Below are experts of layer 4 (counted from 0) of a mixture-of-experts language model. Rows are named router (the router's row for the expert), gate (a neuron's input weights, with its number), up (a neuron's input weights, with its number), down (a neuron's output weights, with its number) and show model dimensions 0-95. Each number is 500 + 40 x the weight over its row's rms, rounded and kept within 0 to 999. Numbers have three digits each.
Before each expert's rows: a language model's description of what the expert responds to. This comes from a sample of Wikipedia text that the model never trained on.

# expert 23
It responds to: Derivational endings that form nouns and adjectives, such as -al, -or, -ical, -ation, 's, as in liberal, electorate, transportation.
router:491525482505483475433539465551450570460490506533418460523502436472505490434518417510514419547518471499583516508480551494556567501549470520491430500486477526535501517486469528516401514529499518539466471561550535507548558504482487535503422505521566489466428536514511587536544497470452511540
gate0:499502471526448452659449547541521479541507515462490541413488508498523527501517413515473483555504549537437499510475508493471523479463536506431500568582496580528450516569527486526483473496507491501542489537508462528543507467471557459507481534432496464504569522485484532452480575479547495542
up0:461472502460549528471515566533529508497491464480471530454498511433489526480509482548482371450485451465506549468495463527408582473535487498495514517586519545484534552505481511521408497472556507528576564557483527433494481497495522486459510526499488477469443469492434590543531459514510565522
down0:457495509454566492494509478554437573534526569459512515497443528530543490522503475525501455532439497494564497592433568474514454502503499474512461475497515484575543421546543538530538498534412483510510527546523447531513556533526540476423487446537493539534594584494500513508494479458494453532
gate1:490504574476529505547511492481533445612499427417513481530454445469498531460532485529510504446507529551509510463543494481563452507480423454475550500553514484513498463465435552531481532517467565509503481451492543558493470557510565570491439424542531480420469549541476493563526518475515508535
up1:491489501497546496448473461506504458492552539478616520514567539555459493439444454521507506396483556504589482525481555558533481394427543511505535515501452460491486539508488535547437509447523541487501525511564479473516490480473497492436531502434486515459512553525563470525547504471555535512
down1:524477508555508523490437578492478472527590506512519447554446537544525456544516465560466504482464592486524476529516445517544460520405513520525524503506417520458458470462448474570529464460511543560532505554510551458464526545543476506530439407512531504467501518548531418469475480502514525491
gate2:487469588442481478427530452406492516516561496508529495532532471531500457472469446503479508476497574529432477481509501507636521581531465489489524501488561540551474420483498523475517443547461487489482486501512469535574527501475465494530550447547479496489473521456535455473463419457525460449
up2:520508454522514511498509461530496528454544498501493420475532519563467459431448439478472506469464530505503507516555465435487539552557461546534520512545540479538470485436493535527477526517477443454412553533477457474539523539480502519550516484594446471497488533529545419417437496403505453452
down2:490463528487583526528523554484486476502514459522473427552467493528551439498556430464487486477530568542519516443591547488523495451474520504484537535408466483526479515526562496446583474533483533543530492473494476476533535492504609545556524536537517547535511588512479453565515535482542465477
gate3:418460444461556475458525499567523478470466495477485507578501526452511534488561492480490484460562480468536460540507491478461510547525488566411509516470591493560548501490477458529501493577497524482530475483529564538557551526501458485452477563443473439493499529490535527607572535473531554493
up3:535513588495449442548521525518504482523506560495449553454482509514460481420454412489438534493468546507527502516452520597610489453449557502481507562505484514417470419481482503545499497466503471480479518518482432451528544513508570459544515490508531527507485445502501521457517436540533472451
down3:510451551487469540539502481537495525462522402460453450520469482489427541582502468535456475526477571488526459498525533498581477511453498506516545484534500427553453519448471532529491472478564526501495493642522470443522543531464503444511496473498534479473515477591453521492510478459549499424
gate4:415434486451487539494471520574529559419490467395461513491512482457478502447497421481486498490484497462499471515496552490510506481434491504536491554540514498458498526459443426507474460550504482494547594496537529473494560575483528552468505539513562518429483509522511465402538532543499472444
up4:488535521522507470601521541485450469443600561544516431517601486508544506554492489499565567477517503536486551466478438473521509487458503517526409432451449422478549496467518450544507481470534511547537454506534536511496465463497524463537489449569528499546529509528517473536556509463479546516
down4:447503542514504495543496499471518544535477560514507546517495492480504501514495514463447507463443487506548520465457393496509483463581580537461510474516554523456549529514503568508483552526472659566488487527529550547550518486561437514521525476496487485441477519521607514488504495571473493521
gate5:546575489582446553481494451583443572528502541525410544534491472526507415456512460531548497447494499521487528503572514509544530518483486450576454578494499460542535480463470530490436447481533493492535538457474486510466534436470409433475543506485483490518513494503569485516450493496492490533
up5:521518530471528555510505504525481589495560443533508530468523496519506519454489420476461448548530477536431478488473492469526495514543503473541503555464442518508508459431451486536422434484551565473477532473402483539443517440460523510441527544453523477570550487537575520510472539420513556520
down5:482553460545448463511539483541509457502477531493498529463532529483499449570520422477462481529463509534569462476481540548484505525521552465499507468588504533517507458457569539474596499511445532473479557562485567415436486482554441470443465494447524520461450501451491532546558461554448516488
gate6:458459520485453553466560525502533514530576487450429461496523522533468442524547496517484542505538581547513502517484617523521513505423451506567503485534519472538409473442467504406500509579501578520544490498513520487497451475520550474473480529552466512574482454497467489454506485435485517472
up6:471482548545535459433461532518447569452464432516453552546523449469523465567542531454451509526480582501551414490419481498519542568519479429514528509532520521548455488466473509454517498585506525458531507479535491485535500505475523544479534481437455481552460467486430538498434457513555510529
down6:494449525495508430485458505483483518530498500532484479378530537562420462509467506496508518592474526459450433461503526542534544502444484445504458517452471508484419465452504462539543506542525473477484545450523451524535536521476503427485511564513521545565552529468453410538517489483468547568
gate7:466496494546455564504488493529454458502468484525451525530513524462475605483541482503513570570447595378465486463463508544529441555502503478486513509515483564466473538485500500624418483475520484491529530529525520534502499558508466498499491462541523459600542467459504498520552482474520492517
up7:477520491467492569524548497499484562497566572534497531507501506527495483503477474550462514482514555594555401503511519531541486461584522480499473450538488422459505485509445530585491557516518536443512513386491477506533439526571511508524458465537493480468468520491429495509545461425447532492
down7:518540514410512507484501448502526461478489461517453488434521499504544551444554510480602482485525502522500551538555434482501514559518493492415493449468501470577497476527457509445531491421495531460554457478574530526493528497496506449527480538609535569507562526495508553510470445561525556513
gate8:486503499452550506535514512525473463471515562431565402516496456540552523477528499488467518559512513484482531532516488454494509493464523497435538464452551484532489435487461469508442406510528561487542508459537506548529569481578450527483435493423482524494498431483423516448457517400512510453
up8:416521519456418473483502495494423470484477544530493506535536443479490453421540514493471487540465453564551488520500508402524496513513465477543561533510573506568484462453548550527530473478563413555510578436458452466469533486494520469486567541514474502477476457546549501544542457466502494494
down8:552481547469503526477483573510433542525506512484422483596503477469501478467518483495485467459525480535516500537480597411505550469431578454479470508533503539563512487557508594565486454562495428495545493572514498519456519503485548494486458554541448494457470503525523508532466442556523476471
gate9:580449527562549524436527511536423473440499575496440500494476505514543554402541443490502527478428535539536559518541516511472549432509434485486492419509519483499479529492480547465451520526501509499616425476509490553461518535525487505530497542561512549544543492479483483502460517496515445477
up9:543526564573500533472500539497493477484564580528469472477546434518561491448439473500432503471508553473595532486465522493497496490466540450432530464497496441534523565472510541437468529516481454496514451506492489577456507513487485546482438527622514484532520493489467575467557493480424505507
down9:518545400496475536568499479442487510519515520498560540529464535497443518539465538490485595527453496523469518435506500519522488524539483523498545469490500543464576571537525505543517463535495462533429519507422541558574521430581452472549515540474526511414521484507515426457479493442543478492
gate10:431537469533499580498453471485518521528527500551531405448483482570522560458448525474544494543472527477509477501422515509470526434445465473554545497493490504534506485544462505506452617477498524533471437512496497509454488505461495451480473502478419499553424477504422470514493613481474466489
up10:540527520469486536475407479437523490465434474574471488439523505521563490531464406526501434420531524500488516522537511508521512534507561571540394546535549468529478506512429506566454541484444557493504583481546476495499530517481584556508529509475502450477504516480511517454471491489489494563
down10:532511499512516429559504597495503503518542439470473535434503458489528446475568528559470449506501580506594445478508512547454498527480502473561562436487405550499456524493456559552486519433508489518455428463495495558510506493450501466450489487478487491546466453525457519541514529487552510435
gate11:507483440436401549519460456501448544565455499493474503489499512532483463426501553598502508486436503463459547408439499490497573489456479512499516540510473453506521480574493545453444477475500530515454561478462569501614471462475539461485471495489525484480501466538439464508561501505505522504
up11:574492514552460524496506430460596549550537494514499457465479547465548500493446550480523466535466473546495542492512468551455469453438524524450502537546453596483467441526490570534477510553510526575524448405468536542525551512564460487520523442506515464477479501502478506546491441482567493522
down11:422490465484539484556508594493524582500526500479493499530486503438570479571438453502513526460494585498449519532496526489524460501518510447507461495506507477506606604474508475555498457536550538501489538476444515502455438501512492495534547526470406468546509568478494461440436542533495480477
gate12:420556516487550481554529506470530420489462542478532511418434440436585449460566458498528499565490517539496474563470516514484507577524536534555518518527559572453496489479467504493496496470478539489525581508521525531513493525538597566458446453491470539524474537521484510569484458489485504482
up12:549467519497501505513537516475580583511463549515504473478512472464550521478529505538538472486472495470514412512547501405436475489445527542492545533456579472537431554463518540503608593523521512459476498542530466515521510512536468485529563544501449553512487507536507485417436455502529555523
down12:486520493506560560492566499505477487471503554506507486517474424469486383548494507551503493516481447471494521588492556509516487554562492539529478500593413510495535540464504522526520511428530526514379380513511526481510481556521425473564500520511519519519480462495497508531496512492436511468
gate13:519499533505557521484559487458499520540486551510487539509529449563514445514534505471426529540536473543566468434487528444492484494576567546512493468464495497522548475452427423477527546559485477473458528460543554550540514557419491550582484439480451416474481490461520525559469472474519486524
up13:574425480481522500559496442466509489555445556472459538536471458542475514550476480493464554507424396500499510491444555549517500454526524471498453546539474498472494466526534489476498525533519455502502493446445553580563537529442514470490491413509470550477547515453589460509495436486490553460
down13:572530563552553466488519535473523486565451503465466500500471499484509525478459539522547526546542408503531449470507449497550475522562524548569551495439525463436556476459499462522496556508467511537444476517489557526479492507409497454518473483527530504541461590416530539560535459444510521552
gate14:512525521526505455536503426595496547449486470446473519503568478447415499491461495540568562405492507539469461459457463482456491425557473534511400508455441538490487521508468537434411490544488481514470447553506504475552472520548537485483457495517506508475493496451531553546449521488473488497
up14:553493553411546436488509457533531547416443484378498505483532497549438456553534584490554573497522568568452450504473547506516505464529493570463513481488472507470557510519522432478488468530498477519476566454479496457488529529459552472446548471474508467491477537508461499519469509514519532535
down14:416467495501446527519506470473497470500487508508466464518477540490501470529479528468494590520475480483485544488531448480422411460496533538564517557581422403491480462502483509464453536531557477558511543481530510486484463486493624481535538582495490507501487574457514561457505533505572492510
gate15:509531575490505546454547458525513503524495505545448491583549457527425557484469529491473604483483515471435513525447484555531453487527466508444467536463578486525483540413464536574462463531458488559561513508509517451580502514527465550476478553433473527476494539490502569464525506500497552504
up15:553555506429513463464432444441538572449510508466501523578506521487506469470483517554502493488481570458492503541526489449483501508527520521543390520427582442531481462485509446508563500482431467492505487541474498470544488480440533486577502500470495504505545504575506528481564590460482471442
down15:463501519536508428421488578497480487450526479495551470525522557504483529484456549496517516487482432464617480546497510467443543526541526565478498478526550494549473481519505537535498485472427400515514525530516476458449478558511513595480500474562452500456527516510517510500500603416458478513
gate16:532523527484486496392477517532442501515521573435512473476489552537476471527513543558542406457551511457498572467557470532446517494498521454511501488430494481498430564589515578517451483460507525524531545461457492541483510513520430502513427554528562520438491474567502514487500525488530549524
up16:516507505422501517487473465482508505560482493544508565385443580448530508518514487512511446597465551467454528493490425469451524517527492541533549530489525521504462533475544596513508479538478469551475522433476513471500437542521475467506420543497514567458541567573476545499523525497552491485
down16:506460529476481467505469497506547480525420516527498486494538520497547567565496480496588497481524417526506528447500538493465449535492559518505467549466559584483440511489497455493544456465479514489581536426596497524457520446594489516482585469447500495535504504443527481518517514561435487554
gate17:518500447556514515495519521535525533481520474492438521518480454506509496547475571473409562572432495497507621576487461501503532544524556471509555440550464565447542502474511529437511494509459465517491510543481560482501451511474489517507470485448421560473527531471497516491415532574489543551
up17:463484461489468524473527532528498450470540590566515418572479505466516522505521429490488527521534454504548510537506535519469450427408521469498466549433478492504443429486511511471491484566569484459479460527485551520427444489492544521427464478586462523482489535512446522549453484475557514545
down17:533464535470463492492489497485442496453524505480522496489488561574482441501482533481518541516504403563398513538503436571494476448513520547528478483581512483521464608480436451498420561499511475508474514564442518470505444472439502520509471526451524489506558499504452500532472587470438508521
gate18:490525456529418519454519493486562531499455460525511438529471537509513514502458534552492542543438496412549494455467520545500442469466560453486481539472551475509469475576567462491392488461478510488500572540536432440486441479508504554515457496464465472446463513546583501494519513512436531455
up18:577501439550416515518541516569522533581478493470456463532492500518523531470507473501514530469521474510535548483443485533552513484483559437534423458509536483516511534543453509552453419504529544426527518513504484500522402454512485483575482531512505523506484493491578534456423471527414438531
down18:495506517500528452469560510496544499436542468518520449451500500582506467521490505478519485491410462581564484500527446439501476424410501468511457481538594466495407442462511512520483488458523492472506539481542463496517518458445498530546582510495506481521480520589524419562455527513514486453
gate19:448480488581533521515449462479523544494550485542525431533501482521523507544554550453541478464545484529497464532465494464615491453478490546452574541510488565520451544577495475532479507427460452525466443555537449482474472508499503522462541567549421508502495434465459464506472549512456448520
up19:496499478460479529468548456556518436445467479508448561525542549457510537505504519520451515550498515544559517511467555504524452460514507432543446474493490446575505509469524494521522470550428505554513454463478526500522421514482474567501631533394484527478542514480554520531467586518523492495
down19:524506430445435524504504490556543512493506500480529537447495428494530522513538500511498517498533560471454460486562451524481458570475473509515492490545492557510578490487482516459608531458618510489569523566489584512495451511389489482538491504454543464574527519522465502496523460524468539521
gate20:409488472529530471478467517484532477418509463508511600547443529474533484456549519494491467545527536585498513572430544605498530515465531535505503577489576510490459486466456502513513561485538474556514505481574444489537521482547489580532532505491506451481422531481519527542510518474559489486
up20:565524515551508544487513412574424480543477456467449472524554509473420453508447493419521486480491534446528533505499473470497594481571503437489524465501418484539509539506521557469515484487546529515562524537454518551521554464438474536529459484497505574470506464508457464441550455507458519517
down20:530512566485535373489483501520503520560568510536586437514492470512538548474474533564550492499482508527493416501460548535430547473468498517606497536471512533508561458523490473508457520540456494459465490481544488624480475506460476486495482440521490473471453490536529481568475465499522543526
gate21:483428467484543425468514549554526545527509504496536471498487487534516547502469473542589485482455446449507499566506507489567542545416535541472435457531501506487512473450506485451516509491465508546487517379491524519528480506515479493515422570535477466636495470530506545469491553540510462539
up21:456528538493520590556464481531502548559522501497406503495495460482509413532478566524537557491475508473550483527517521445465503399499532547508501474489480537530490521566518580484495480461545518510555459553557503500459519521476523478570474478399486502467444500573482530500458499405513457469
down21:529441465534576547510445481474519485479481508529437515491498491454562524510480550528508498540514470475505580490466507508524481464520509461515545563459500481496521592532469441521415448451511566574468483443407526494563551461493558524545477504435497452462488478555507474485467484558404527463
gate22:488452475451522443510527502491516496492525448473429506451432542506555552539557522557533450551546456482497530503520498446536474430557511499489450548565539443419430493429557491535505585516493481512517412505467511516478491484577477513504545501432449441533454550523541472489480469474502535531
up22:481510455470498460498475470545480522525458541507466496598591551506449509513548465438502545513570521539452527441509512476526489518492560540507502522572531467433453564491420552462505500481473502497522459418539509458482615529538459549493488505492503507462457535547554514504427513430509543484
down22:505380504491525558484487488443515489452442442518496423525521440531472442540445494542510492439462504478542470543505526506516531516448521453475504428453527496479433508546475446457475479591548472499555508514556450474522543488516466472516467501586460523472515462608501458483460484537481449495
gate23:492515493501468429451475485501479539504457535446559540572532528479526423449597426551526468559484524447487447508476452509543474464525469524501536490460508450486472503530448536433504440546525488468427520543407516506545508530529539478576501427475504455530460482436471476507538559517509469542
up23:507509544481507580513510468485568551584573533466479555532548507415567426491513481516413533556511429515526530484453575505543453482516467443498456495472546461498540463568461468493542490468457530543434517521481479475519477488503506535466542448489545420486437461453533464532483514473497489468
down23:478499497509446513511511494487481530439546507529566426440513503560453512562519490474564548465520527565461440546538498521510502551496530583477568455434518552543448517522516487543502481503559558465464523561517469475503468465558477439518528531542491528513561461516405512519493576445472512582
gate24:517530532432581496486510530471530463457563461509566525487406511550472562533454502556572523447516549500490520466478430515431487516502464550428470526492584528517468489464528478572536492500528483495517544497543498503441576492521435469463465511479436498401473444511471503551453529510500482523
up24:427470487495545524490545484492502475486483565453572391524522428468474545458426529489489484518481501469497417446443504449502521497520477493533473427509554473472526577536503532491513394467471481489533541511521425530529471499492532472449453485492527473542489505478535477526402484495498553592
down24:499416477450511475492461511459493478440448495529561499546495518528533556548460550550534502535567537513502558534448523438559518476495514425452462525483506523504522509522455463574497520425462558479508525503548506499507610450508474466437467512480401509507481555537472474516402495491552498480
gate25:463508512517513528466560442539487464460416522509531542564488484447537500476480530520534524497518488463518540450436528526438537565531401477476469449447513495499486528482453524453482509480481411522551511514429493437524538439505519563547456491518464479482483426503480586508543486588415520506
up25:468490459506543507544548500481525535463453427496540488471497458477480430496527460551470472599436521538484535472419497559548507459485536437513564521439465482518510468517460513483571476554519528539584538514489455568475534490468565461420476479447426497534489506571494450536536465513519477481
down25:557506471523495529478518536465532459525512545473501638462534505488574596488483511470528486503488486463491531508451474517424492437484427542473537461544505498502617468489536518522430562571553502485525506513537505567469482540508551552509528566509483494482439511495467542450474489439521536486
gate26:518585435477492508482451544435492514536511545469538504481462459458499502555528524481525526450490496549508508472496524535430395506515443479496496544577529478424474508437470573539479463611426466489478505506535523477516461561496480431457495526543563469454468433467507471546502495520546541494
up26:495488535473478515535520503540442392464454523499448417520491483469500516531461541475556537524483492471508510471474480465598555501407505503420477477432433479522517477496515399538477590397536533514454481442484519545511483499538483485520549438533502529512494549552497472482524509458472484509
down26:509529507455458474516546448448502485507563405468547493440511495510540475501555494498536535498531555503577477541514505488503529539424442434465503386401464526509492493489540467427518418437480491472555462475540535489563515512434509480526503524526474454529539455520477554462484480465486539456
gate27:485465495504505535508494496503562472522536544482509463412496471453466492467483482464448510578576596532556495571562465510493472452503557437520585476513533405487547544446505499563498492536486520549552489473462513475573540438509458512509471451470530420498471454567546492528512514471478520495
up27:482509565448499409591530452531521506550517487466444536481490469494461481449489524516486543510496511450516533576524461506483483463503479472515477459564578476456428482556478458510524569504566529491540446559404512447484479453526470533484448467404505478422483512545532446516500516497523525458
down27:478470484513508461488450496548481529515436512520469431495434484486541505508436510495491487418488525454520466545452530504555499487478568521451520528469530512494477410533544431467542573562502423519544521524516506548484510460552600520486506502470460521557414565418476454560508450546502495482
gate28:436453564476525566486464482529581543473494524501576473531513504452561450486568411466557522486505552564503471546512502441502524484540468572535465492507534474512542549554508539521545500528523474497497472558501476509480545519471432539524461415423571483548457481533508508567439507522470503528
up28:404566450494440492543506489438491558511516409493559545513510435553555537554510542466495528517537507425439534527496498498498463504553551423525440505502535459491525536536520452475611507490470458508481493492487512529475429580501475455524496446520544555487526441530478456493499476533529543489
down28:479458532469467504471525443453489476512499462516458532456424473511469552511482472512440484623506499464505552523466525435513564465527520497539522464480576488527453564496547435536460480506535526513528481432465510546517469537506549467601511459519435586543540442492519536430468474518506474455
gate29:450578479506448549503483566520459463454463545501444447530513540480509409520524586525508474471561465458532532536484588533479533457531603515485506514492615564540485519516482521483466491517459517528451509525564503453495486518510522524504456527452500445478499532481436526456572527498453529473
up29:504374512512516466487469482423560584543595454500518553546517459553468490476466468551447479500499513542525457482506519495549492490453406510495487500555508479489483527593545445587529525520534533494494514529467560463531496460489513518539458494510535493449491453494465434549486495422464488512
down29:521494508480468517434447494493445480501503532473545495504509579487517449490447527510481506448551519504507612460478512397456551508502525559516535538543512546592524564543490503520408485517496529466557455526517513460515539410511552533502413524477465434433517476507546509488472489477436472505
gate30:531528466524541525473479528493498536504509569474543502549474442528472530514569520490472496551451482478507438395518465511556515584461494488514454499492534513523527480524475456516504459583508576531544485510482497528457501461598546538439459574568565506483455502596511567541444533525475507495
up30:568484517503460517481465452429505414493491492500423449541455530497479514392530498489501550508450450469577437493508494559464458527415527457558481514535497475452464515559486493537490484514516414540460441499463501547476551489504464521466497548528532479523436526567535475514490510432567553489
down30:493577461509564478505495572494518497526529511513485570450462521509519454400471539476515463463485555555486564510564508455443435453522471473482486539481526430488454468493502488521475515425472563502444463450428442452455526436477422479506551516445541469453421478496492490504487458448509497498
gate31:543512472468455536483522489401590534524533549561493526514453464436531475539427529598483475403547492558463506465497528423471488464485515470475531482492531488517536530553515533476452447453498491478429467539528497563527514521511512525476516446551558460501536552469509452501445456515461532557
up31:558461495503471545556499509406527513533487558658527499457496453497457503516505497512464459440537423545485462483476457541526530478506528466539495526502545502510519522567493518469551501504463464492495519484535462517503470473540422511371527493499443544470531562433522508496453518543448484497
down31:595481596530486522465497515422547463464505547558535500537538449482545539494540503546492504425496493540487524485461515484533550608506493560461539544528515459519490473516497514520508529547501351485478490509491463573503448469494453484486492465489434518521511555472494472499473556509438483443
gate32:456521444446505510483490522571452441496501516406519495500491523512535479505524420517510587555425527584467458470464497470466471502471496521480486461526478517495540478472518449556544461557582532559487398546526491507405518523518467509491564498540498494546475468449535563447457450530497499493
up32:531519545518559476544481496459464477454484468553505573453480516470550526544479568455488440518569427471555511491445565562505469481507516576482509499500502501504464528554465486478469535467485511456514531537434535544503479475458575493425451588458478567532494536505520412566451532464517534530
down32:521507517484504438525565429497523450477505532518504516517398493456466529483531530455522514604507528502478531470542428480554467542496503494527461508495536478508490511405473496469441586523491500471542484561507525508557552488443497443452475489595498511402499540573461449506463526507494567529
gate33:560471437537478501493484566500458410540487535513464487577461513443483483469424525452462469455557483485470601484555452531451472483543432507511474596501510519457480442363498529474470484466490462529483481547516455540507466522519478493468502530532536491529488542498498474525546517447479548489
up33:494481562479473489486491420538471473526449541558453553506489520485547554565518517612455492538424488539563511538478521509458516605513529459451505487455551485503573453574479481511535486481481488461483481540479486484472544510417505513486451435457494525469492511484428472494475551502544415533
down33:516474457497506512555577458558470567462485451542490455474480460547474384521542483503555567534431552512500524439471562525523508537452431479488500515575491480498539499516443480419513563557505517561490505497412525433498515498509533573505527459512442501522502554518484480505531495468440523517
gate34:519533497538519513533485533489513530533573525441495475518521462500421514490537485432547450537459524422496484461478592493454613489542464507466466565490446487418468533534452469498487542490520476523488603600467452552470510535494501503559482415530524475476542476516464518503505466506459480489
up34:450545565541508572538520471516509428513550543490458514494518467524535540538421506475515416483482480459467481469551560473490627472493476475467491540520412511539576476465535446488465507458497517549433553519519480510540521509477468500504486477493569487441456466503528557553550432467470460489
down34:556450517509523609549457500474511489492518526499527554484474502502489422564537453515471561417525513461496527483391530499514497502485493479506551508487503509545489510503553567507465493594596455524469446401451442491470546477530558524552527528450472492502496542467539469470472515483468457467
gate35:504525438461514531481497490425521551533593536448436519579532503527517442440530434495482479533583518490543459455563581528519483526514519459556493514479435521495444522497482470495543559491575554524486530489480569519486514437539513444529495560521487481437466570534517507547494559487490546486
up35:546545489527552523532554577510573514452463488586510508459557490449458485511466517499544464444503489565423501541530496481491561403503485549463512446406522452485483595478495531492455501473419539490500540509518500481492492527482463486494556426534519433536486512485474528452531429537466513501
down35:411408543467549459479512526495449429464498501517557486573462500447530473514478457542476460520547475449582522524474568492592495470518460480525469537476456528547495539497520453543522497553519447505459474473524461516488537510517576572441497480457470495548503511502480515560460436554518424524
gate36:452536485525494513481486559440558440502444449512522430533452485516468495463477476518493393558535532547479545522535545483429507454483445512507557514476427463478504456486486481501481472435501438468433502507509492507526559530510443481437496493397476434536501511480564506523523552409540510456
up36:512442470558492531518462498439492424525461523477531499421490498470411516494554511435440521506503501548465480487488485495394510551502452468547480434496570429538495493530530478490457458524531547514463554523440517512508522422421523459417440532491502486548531458523473569547515533463475497508
down36:479562546490512538449533424453540512462462557527540547527516493538530477536464517517538433509505446536437592584440482496541505537434447506532484501479505438519499538465473559449518485608484471521522501524490503438459486513493411467458557464476484479467489432473479552474523482501522519426
gate37:528423475486496480485450497508458511484556498482482401460485467463472474456439495487470577451575437512505552492495545537554504457469491534506376577545506517424514507474496471554479519521450503461461531510531466503510477469606516496469547542474445465428479488558501478478476540473482503551
up37:494432434490448508543504558472468479529504514468438539462584525538523453499546605488445469543564563544492546461454564536540473437545429526505544501538535513549512510502533462480556448544536506479501522546524577498552497458490498488500532504453477489474448516522449415468532563516498510534
down37:513476445513537525552468474542463537500523499496450473509465493579442537490541552490508452491492576529398533456439510500512519513549518490455458553481484518540478499459512527564541446511517522579497542531505563463474440512474470462592410504488491521509452428515435445455498481551486420473
gate38:501478461540456499485521450504548527526551518547499538487454430492471448477443490459515462501514442478527511555511430425508513471583497547488430522497482506525501464497535518556538440523531529529456564508474530465486470504571459528472547498412482472538431515546530620495427465521549531561
up38:471525516488492480493505502517518468458485497461488492484592551517522415454567436538518520525486539560483460497471492449573514535511491482469413455481573517505463586490429426489458460551505549558456482496491499518480523524483504501525487513550558520536457534615502426477580454514448531500
down38:464428513522516450518474498525431466499510479563498494508409520497476497534515430496505422509546531523491483467561504484515473523503526563476523515459461517486465506506474463541485506528521399603527500474516450507513509569469505518521481383481564562484574597466531449518507463523554442522
gate39:451424514458495448463470505502489431483442509458505516546484549480453496524505455529484491512505519485495464579508496423452474490482498467562571505437564544509532520512521492403518465568485398494452459476553525462534482511520442555451411441466543567462490516521482458473481514560498534464
up39:416519489544452512478493469481470484496447554512536604506500515541457471420539556459436508426437532479526495461471488474532469548451522520549514463553529525514534462478497479495516504537515478475488475459456492497525510458584469561554522501413510494544528463562499568468568595526462551509
down39:468503568529497541491543529527453530577508522493519457479426475501483494540462510463510453522443561538522492520415472542542507556525545479569481517495490520551446406520460489552470424463449496493515523488477511564415499496521580503449574463529423437523524528503504442566476521472502487461
gate40:434431497490496453460562496533436539502502549456564459468533498457557538555591467465490536485470485492548486453451466487422448496419531542513530506526483442468536480491508487513515516508537481433445532525584480541489529491518544537456442457506473443448537517548511459575507540490528445562
up40:490485486495526541464524479493495482512513527476476419544491460429566450471545537523495508434532497506460512493482495527547480510578481467473418529503457479518460534542504546504550501524468434528503475536407558492521545528524595524462485482401432548403444490483513510467489485477464603503
down40:522527508500542558566463449486441516517532518476478472516463498464624444450529535468450504459500528482475462517448559608503431449478486498499511556487525513481417588554470518503538521476536531465485581520530470491490580478508461486525452530494517528456483486489479529486547433524493549571
gate41:488500492558522537504508546484531603448498513524483487531416521538527521447542503482555354476557506504478560498539466522470492542486426526531438514544525571515479525500477495512444501471495563474543510559438571502486453468479551561522463581501497529466524456544518451536512498518496510547
up41:524488481481516460526424511465538469533532515505473510481492596543510530509490515481490473554463463461556479483479479523574489491502517461438512483515403466505522563527520453392437514498534477481433485469514538519493507477562478480538551456600484593574481437534488538531499472519529410474
down41:551523544430477560551539449553532493551603469412496470506492432485522463531501521523503533480481582427460482554528458452453557520449488500528525545571519492489419438472475524542515493532499520516543448497489462459540524557484564520552521546539546497534460554498452479504505524487529507449
gate42:519536514518544418393481516593506517462484490533505455552542483488521464529481479558528579448481473512509451516461410477427523573490503503492524430493482528501480461517561551476557539510475524511576482543487501522502471517548515485497568504440424519409476507510505430468427521488486494497
up42:498502510508453517427529476426478542452519504518477543524506531552563530532495435527537446526478507486472546508471436481545523475463502453423482562521580512518448526582490539546500472536480541437466448487548509449609479558482505511456504554468501506552428461552454526506462582510537504509
down42:485495506481497512417495539535560418518454421424434497564447500513509513505490451533530472493490546526548529542457508509561482503527494470529541526483553471512441488482534537505471557550543486529437547523475472427532526440527498455470497463534439479525480508413469538500404571492562495438
gate43:478458504450470470485523528527495481566519508533519547522472528490466517488434535494516575495508531557557481549414556555486551525519510548588465488568563466509465506505449474490523509493418547521502448512422557465504513556420433525518484431540561561435502503498497515500509567500570474502
up43:491509507463480528485511533570553469548534491492468517485486499482529581402513489525483540520471511576442533549399555490555503546486456535475512473542457567440494549477532495452547451526477495502492541482458494482457425541446483467474479539478524583478518542486462587523485506603496451526
down43:541577553597562481547496445546481521498454538491533473478499535473475525471478504433515546479480561558448486487502501536495450468644547488557511491496495507438444484487493521442469518528457525499406473476533591547440539461514508498498512481495514556576453496527496535495507515490551480508
gate44:466523499478512443510439596428515500545490602534476554511529465568441494478473541531534508447541494513523512499504509487470437522474423510459430459499538515539538493552502514518471515460482547495519442440466547489466510489521546528450528459447538520497599417490455484519468431433493550513
up44:437512447469492491535576486479486507557471493552419532494442446531530518471395549443495482513586429528458524509463481502480484469579586487468471466494527489442469513541495521483488523530424538466518426489497484534527466495427507479582443518486455434473501543471507466499548484515537537526
down44:521530398464467585493513484459482412479468499442499503481490502472477438499482466485424505536517509500459513448461514508424516460475541452482534466519523498500460587534460484508503444501586514530551538472465470492530449481537543520530469501492404435536452543488452470461500485557392502529
gate45:554473489521432523473441532507533491437407539508516438488571457437551503510437451533461467548452479471510530504574588508480505514466439505512446450523553605538521475496489425523557475417492565446517529525472468490493498513539478476485502494514523499436523507485551514523495512566458520475
up45:484487536549505488509543520466548523440491503526503416438520462486484497548482529543513530422485537506483524500533505539412450427476451502462544469475443444503509611537566492536540556539623461513442461573511487515519509546499565487519542529489518464492503462535508458525479439504477446487
down45:504500470531530559463419504440524549441485497538494507596473538494476456431524552494485492461587559505484517517512497468517473459548526540563457481483534529457435521450495471520518511487572465570479449445537466471529437470481482532435494456465449517483526549503486490478452479570389462519
gate46:540529500477421430486469475500532513485478527564567494507526563543496513505573483486521485556520491535452493528555525430459458541489537558466551511448514533511531472533480520467500450411547480565481489505533494458481495524485510560491474560538527527508545488554550433547405470437469390502
up46:540500393486467489506464481511470521510447461574574455478445493549509506576538481482507484545496490519480481521508504525464452600521507501496465502543544432473511523538520502462515486498496520507481470542521456424478472556565500550604505519538457518520525436496549503507395461525434449426
down46:479448559481513505472466499534487467531468486535525455505522477469604523485457570487503486430492530430505463531467476490488481458501571557518459562542519551499519532534440485535596567463444478477459534463484447478447477509528401439572558489517523464520535492451552516449513501573523505474